config.toml
num_hidden_layers = 10
hidden_size = 384
n_experts = 32
experts_per_token = 4
d_expert = 176
d_shared_expert = 0
hidden_act = "swiglu"
moe_layers = [1, 2, 3, 4, 5, 6, 7, 8, 9]
router_score = "softmax"
normalize_top_k = true
routed_scale = 2.5
balance_loss = 0.0104
balance_bias = false
router_cosine_scale = 20.0
init_std_router = 0.0271
lr_router = 0.00073
vocab_size = 50257
norm = "rmsnorm"
norm_eps = 1e-05
tie_word_embeddings = true
optimizer = "soap_variant"
learning_rate = 0.00217
beta1 = 0.95
beta2 = 0.99
batch_tokens = [32768, 65536, 98304]
max_seq_len = 1024
train_tokens = 304500000
max_steps = 5209
dataset = "wikipedia_en"
Below are experts of layer 4 (counted from 0) of a mixture-of-experts language model. Rows are named router (the router's row for the expert), gate (a neuron's input weights, with its number), up (a neuron's input weights, with its number), down (a neuron's output weights, with its number) and show model dimensions 0-95. Each number is 500 + 25 x the weight over its row's rms, rounded and kept within 0 to 999. Numbers have three digits each.
Before each expert's rows: "gets" lists some tokens that make up at least twice as much of what it gets as of all text; "raises" lists some tokens whose logits its average output raises strongly, later layers aside. This comes from a sample of Wikipedia text that the model never trained on. Tokens count by the router's weight.

# expert 22
gets: " not", " had", " or", " and", " have", " also"
raises: " the", " a", " in", " by", " to", " their"
router:527521460493490535530493515498511492535483499516506468506508511509503528511529505521462547485483511482507480524506456516488544529515506496512501508485445503520469511501537481488490468465517451550497496483503493502532433530524461502472489479511479527477509509533492509526504488483480485472
gate1:512473524481484531449517461512474472474492516489501499456474512475472531500477512530491498493468472469522522486504497517507501486469480510526480436521483482505480474473524527519497482475528520484527505511525526482499502573491532496521508489478499451474513470550493510526518516481513525538
up1:512494520522453554485468512519452463459520503488539488477524458479433532475479475509475546471483530491480518504513514504484520504455521515467539504528508498513522506483500499504550499497517541520508489492484539477513480472469481523521498466438518446505504468512492526514537522521503480460
down1:507481438506508525503464503484523496504496503529523461520505488486531532499478485478457483509509495470470545538511456488544570515489541489488510515495515488498513502439439471534482482462485498531501531529499507525492495507518552520508487474482526504507523473525512482500498463495525542535
gate2:402486513519504515489501524531482516498473520534491514453456533503535485517509453498501534541501467486500565508481538465512490499471518505522504505543464493487507487514479510504487535512508472502485505513534483454531446515503461519507478512484474535481488538491441503486491505467523492509
up2:504474515501506499483488494528495459469469535510486550499510508547478518471494515479533507510531522524482498498505493459465482546531493515555496410454474486519507477504483506493541531488468488460488580428500477506504487495505485468510523490493476486482517469544464533529509523487537498515
down2:461520544526495463509485481483500567518524457490487449471516517482512498505483468552557464506487509505484439520499503507493474498495546528440487483514447514515486520481450489478523500477545491485470532483527524463526504509458492490482536482508476497536481504506470496534493491479469474514
gate3:510495461530529464497516503489506506486501499529490505459529497557512515472531537480518493488514510471541473530516488478535518500464492520514526482534496545479479531491495511522507484540500524469484519520504536503480513484509528435463455485487482493529459501478547512476504487495510514479
up3:505517531468481508484514481494476501497486514521492467477499509512452475509470515515515495536474517475485477474489464466530485501488495538491495486509524479490530506480536513516441503460507526481476481472513471516495546480497555498496524543519543503489481524452477534512462514501512546501
down3:499548511504470489503487487537505494463487454523520521525519477491492490516508561514500511503548493520530534481534521515464496479545525510473529517514522500523441515451500501489479466496480467525476480523490527535477492527521498460472456488502479496494472538460519524508503489509468474549
gate4:472483504481501496481491504481547525531533547487492516511507504552451489520476506497500464549519491502510514492523499496518520496474549518448510491502467479496525502483500505478513483524493543465536533458519520496466509431545500492504513498469495491488454468490557530489433469522508488489
up4:462485500435495486496537487496504475534498513518480482498518548511511492485529472541502469498551521469527524512521515457497499529514487543512498475502509468491543517487468489534508482474519510459518495479493476524474541572532462499557462497519457503516522478505496527490513520493492492496
down4:524499483482516460477528458538491526519506488516532492501480492536523474449516484493465472504495474504489484506547516508482447490520494497498514503492504549506451483517488484545555542496533484519483467470522519533509496485492498505488507469483513474537518521562534552507504500456512507525
gate5:538466497499482499519503545506468500461534492473469494492525525514471526532526550458504486524461481546526481505454483545565450541487486493489474476523503536510509481527502517493499479470520542460512465498497483536521509494476521530440481498493459514508483542460495484526474521548519482476
up5:489530480532486534508495523454523468482521503473474521455488501483516503528526507451491493510484485548526480529478490496474488547494509464446539500501491514484492515506504517521532480483535529525506506468488464475486531491493526510458510511471472458523490517527501477496491506528507502510
down5:472474473492480545536545508466506474462505473525474495439491542494533517540521514487495508495497518531531488568476527485529479498446513538493517502500473479521495528471533471486524474472479506520521521540521517499451498502466518501485505497508509485543526490529519509488534516477513504505
gate6:522517516523483534468492499495470521548511470475557524504484512529510479476504456487532444513558505533518532499498512511487434531479539507481473477512465473519505497525497506497471525542485494516453491502509511423496522507488467540523466457511490497469503569480479504517459460507480468484
up6:492521517472532462505503531525517488525442507513550449535496504487507479505518553509469501521509476492471502507525490512502497499532475492491577503538530505492514517463552507535494521476530491445522490506534499520461455510500465528518460486527502556436517520512484500520521483525483491485
down6:513501500495508485488532525527555473529482488459518537520497536519518500541486472511486527542528480518460484480489502470554511517491496492485508503521501497529493504505470495515455501499508548509429496506515512483451490495492480518513525492513497498509474543543468496501506491485544498505
gate7:512500497494479546493466451527495483468516509512470491512500457510527540450526483489480455499514498463458493481509544482480481526459496538475480499511524470472488498549472489480450520544508515487492517528518449491544459484471523526515502484519472494473495515488510489506523467474489497469
up7:485515492505531487495488518539551511504546511564450412473489507517498474511496480500506491499484486508492507444486510485511483489480501512501543500495526464502496494499480521503507511490507457509486513481470482526493490486471467547478501483477481525477479513485529477510513529460504521468
down7:527511487532529504529493482480503481504471483500487478507457569531465503529503533513529519523499532502461495475470523523504472508466504485505548432520449492471490539513522511507481500470489473505517500495482481485537504495469493499514470477509523490529484528514548511516488496494531501559
gate8:535504484482492493514488470479518512476483456493523505503517505500474516456468514472526522510553481501506507535470527520487536480486513492525517485455478494513553528494475509456544511485467533528480550481466507536488542500510478490522500546487533441514480470521492520509525513490527497498
up8:532514484519485498494517492509518493512477490509504475570504498525515522526516482491524432495504503495504498463527505455476532531512481471506495534521471485530485504487513495496460523527540495468528454510486514485521460564505478541526491468484544529451518518507503540495464469481465515480
down8:521544528499526502503501512521488535488475514514513513487451475511502474495510526482539513518476539532538454500548492479468495472518507504452474530531498499500482472494508491473477527503463462472477508493527481502546477466515458522513511520518518558470503448525477489494490485546489476534
gate9:485520510518479488517467522501517464501462482498441525531488534512529492462495481517527509469502493512482513500471491510511503513516513493450489511484491507491494504541519483498479500509512477498497511479491473487490506477528456445507498489521490516460482517501525470520550493532521513452
up9:487470466499472497488508485519494496507500505564555523501461484505521500491522519457517528523501507489510506491485535486500478517498522497469515520505436546510481503504438504478501486423483444501484487500502536527479478503532531504498509507489516466509505517495488483479497488489489498477
down9:529534504510527516486547513463475554526483518482510450465525539492470498533500501517488524490495510521464544491485509479511482480494461513494507482500490488490536496497534544508504477513508479490524524464552503508527503500444510505550505494501533558498517525478531498458489485503484509492
gate10:511511472537492500500541511510517518514452486480471507499505508481497510504518465539499563478565536520522503492515503535537483521492498500490514482488507453537491530490487459456493492409472522507486475518478505501500471432477513523507489508440561526536520510495496493486480527496479513492
up10:488505476516521536506542487517537530498513536518519510525503496538515474492526499495536483481506508496487526518544528516488511503487523469541443504502477485510489510479507511505466529480513464472518510514470512457491516517480486460509480479519529478525485505495494542524506494481499470529
down10:482500508518459527514444468500489498529466546448507483493501486487519487494539498527511492527464484502456493505526487497461520442483485507487514529475499498527502522496502476435517492529496470483476518486509538478523467513499480471515503537514479509506461489513521489512492446496527505494
gate11:551533525477520507504535506488466492473505498503477460467517492481477482538520514508540461490491504519507503520559476548486483514495487495545511461544537453465507487480480510547460507499471561482487495447551512546526512512507480535459529523500492491488471515478470516523484553507524523497
up11:467523478485449487553519510518508519487502508527541485485500503524466493508494504488538459492521512485494461475492499482509516504530533466481494484508486523483508490502484529462495485495509492438479507526472475459502474460502492510486503526490466505521510512494536523545488539490494502488
down11:469515512525481456535510518487504462512495489520515509528489520527508455512503526509505487515511513473496528454492515482510501518499533489503506576539500501512472532499463487502466512509488517457498506516486536494519477475535557459531489525543489460532490489533475510510515505514439461489
gate12:494494483536516502469513497491496479460508519469478483514530511554461511479447537526477457513522490505496461542497478525480494445496530513521513527455511467507500510501514508502531527508511471527480546495502525506469514465532523530505499493514465499497517501502491462539510505493520488500
up12:479519531497455505497539523524495505556492504516475495475486522497475482505484501472527495488503509521534478455496500482532462515484508521472506520489484484520515451540490504504429483500516487488472512508497483513458458502510495479483527490519482491500495448458510467469495497503517500462
down12:484506527475516508481499463517514505454480462482482483494500506521479487494465517515490487532509508487512458494501531511494518503544507502500478475465491525510458492491485513542501497486484464470475515473505488492570493491459509522498501535522508511502499482508476519501470492498503535491
gate13:495496482473482497470543488476466515521493517504489528476466489494480480456466509507463488490456462491557467478513496456506505475514467505467519512514517498487477498523522529510513554498505509496495493546487530482557470505482511515527523509477508479506491500480566529445540504520512486484
up13:493529450471522517470490540519494516511540473508541545493489466481537493472511465508513489484464487491483492554528464505497494504525505531506499508449484521477479474529474498499466502484515479499499476541545516429476489516513495540514504513532550475527471516505511489518504482516470504508
down13:503517464503509510478479510539486492507485507534512481490511491478488519527491517518475486467477479520540523491489491533468477482503479540482520516489434521459496492501493504471519496502492474539481485500501462521522506489517472459495510512489519520522524514450470519470518471546487545482
gate14:549481485506471496507543455507439488534532483487494506496485458487514533496496505470498496519539461510492521506525503503510517507484488521527498420507509474495499526523536485523510500496494523502463503482499498463486498493497524544513505507511469507509501490516510482504498540516494445504
up14:477493509484479500497497508487514463513489473486523535530462497479501534468518493533493507461544520523471481495502475523437460512569506458475511498458505469479500459529489481529512503499554508507471475520509511540514504509495505509471496534506490465463514486517495517481494533508510514480
down14:495460528511530458491535541506495474508488531476504513496510549496529506492466485510490473542528497505512551535476529536501508541482491529463540485532510499498516507489530492519469467537465501530511543466511523522480496507527480512482495477504475491492519505525509509516513475530523460521
gate15:512503474523527488473485493490506469530549494499531493464494513522495474510456507498501497504516499492475515505522502510497523506508522463483491505523469463527514505473485541536560508474476564506478477503492552479454473504530542509503505490483514482522494513496449471536503503539494470514
up15:519468480480517504492534511507559520520513497515511510470510518519506445488493509531518470472515480503488500537475485476522526490495469494525541509527537539501504525527516518552526501508476505460493480504482475506479481480493493490454526539494527507492559536529528504516519470460525515508
down15:508492516512524512516489475509465520493553505504506489507486515453509478478525485470455567496484467470472509490474485470520496533499474459512503476503520524503529501512514483495509519489494473491522503545476482487456476487518473515499494503509481454522455471503492491506485464505470558509
gate16:498473505435475519482494533484540488551505485516523489501483531462483461539477520525501474487455512505476512516553469490492511496547534464506533504502476559513500509469481516510484525476539489493491454486489530479456473488487524526523500508492506525516521490471432460476520518493516472504
up16:504461508497468504499468548536517510488528546469459511465485471517523514479495498461529532537488511470482488482541516486514459509503498503531507484495504500511519490509484480529490438504472456517492528527495508501539511518504539483499497497463496522539479504511491519500506488523492458483
down16:507471493490518526494533489542479501485464532517453501483485469515511504482508507490509483486450523498536493521506512429475506529486514472488490509470509484495509517546522474502484503482479484487497460576469499477587473486529489500522516524492496499489499466491472503520472455507516513488
gate17:537515484514511496515513494470445514467502494504471503502509521457505480435514478509468515505471481482536521516533501502534496499471498493523460471550507512486460522528547528503515522535511495501506514481477516478516508506539515490536484535476484530524483479476510489499473501492486503466
up17:478523522521506545541482520512502494474489498475494513476517439449535500520559521554527525484481519522487519456518486531524485499523513510464491534475494488472487511512539452487483493529527496471453455471502495534457491537473481496510469502505499544524540516494476510465501493500489503478
down17:460478491495452467513494462518485515455528501500530470549441492522465495487500503497493498444520484505564521514565469508459541506520521528507488492543470521476476469471489507523481497534482475480499564477472548505474461451479452464519534540489462496480475484517479541555533484501470507526
gate18:513535532501502472474519539504555423492477485476472456539485548521489530432517494463461456498483512529468472479522492492534459484514481510502489514505536533502466504507537488510489506472476558501505486539450497461475522483529515505534503502455480554460489524489507477474470484533506521464
up18:517504511510495494510461488513473529551509517472525506499499477476515514466485500562518545474468475483480499493466499469500490499466519479470479472508512480472518485516505511487490482570493478529524495492518532522503506506482497502499497525523541425536511484486489486491575512506474500500
down18:454543473531509491488458483499502512521554552453527533516438476497479486465465500480552504518506530492475499495496462473507492534505480465498485493497468460477509524524550459513537498506486496508444500507500491501467484496506489530485469493517540512476470485501547502495515504506517520521
gate19:470525511521483475485486507481505501521553514505483482460504491511527508533464471511488454463460523507520510497497482520500490458492464477455506513483553514483522539482527505470468528498502470501493506486494497480525490494508473502531524482490493533481491522495559531487463482510520509536
up19:464494491507513468532520520483550485507497501486519518522526521494459495473501531501489494480512529486480480481507484505484513490482520495536494498482478531484500544496505474405530473502494484514539498506490523463510515499494522482497535487481521495540475516476509477509457545465482484531
down19:474488514532510483500508550458506487530490486439509498503526506438541514506513462511517500517550500501506521455512505525530504502500509532499519484515453512560506472486490510497481468478498525474512489477472531507515499538524502528533512537511555535521494531487507496498518492485536493459
gate20:527504506488468475504505514504521448506505525519519507479505496509483505476552466529482482494481500544483515501535503484457490500583483496504501482566474529444561498510479490487505460499493504493532458485453519477473489497497488504480485496509537533448499478492461544473537466487486515498
up20:511494503512502510488470508482587552527500480530511488485507483475498506514528510495530503479496541484476530476504508490483502474485496497490560502462457564456486508484480506513528515490514515488494457488514473589497504496473486523497488518468466460517528526521530453492482528545516509488
down20:526511461510547502585490517483502529507472474491506446486504499562494474450517480466468539551551501518539506470498518507520516544492528482487510485498504502516467526504489512510590500521502477503479492497479514517499512544563504532489530515464531467486491499510529475469487512468477490529
gate21:501529498516523506491493537494531513504530508519522530507527475544518506530502475503516493457488534536516446538520470449483520506480516486480480431459500489518517492499500507495487495500493511485496476512466472509473514455479506501535543508502511514461541526532514462501491540491512531509
up21:485506500525505501501444486531482478535509491476504506495489512508551475508532512555484524488489539516448463536485502478495516477461483522531469511488512507532510505505512502505541473454515494492514476509505443502502489566505526525489496518506497507468483507505494462534519510511494488535
down21:500486507475495521488534502443542473483502482492487500484510451493497505487503515542509496518513531509500510487541507454474506496535485452507514549522513440482514489506478508560513457502472474477517508559510497506526534487536502483530484502449470477467528531466453462479457479518508487493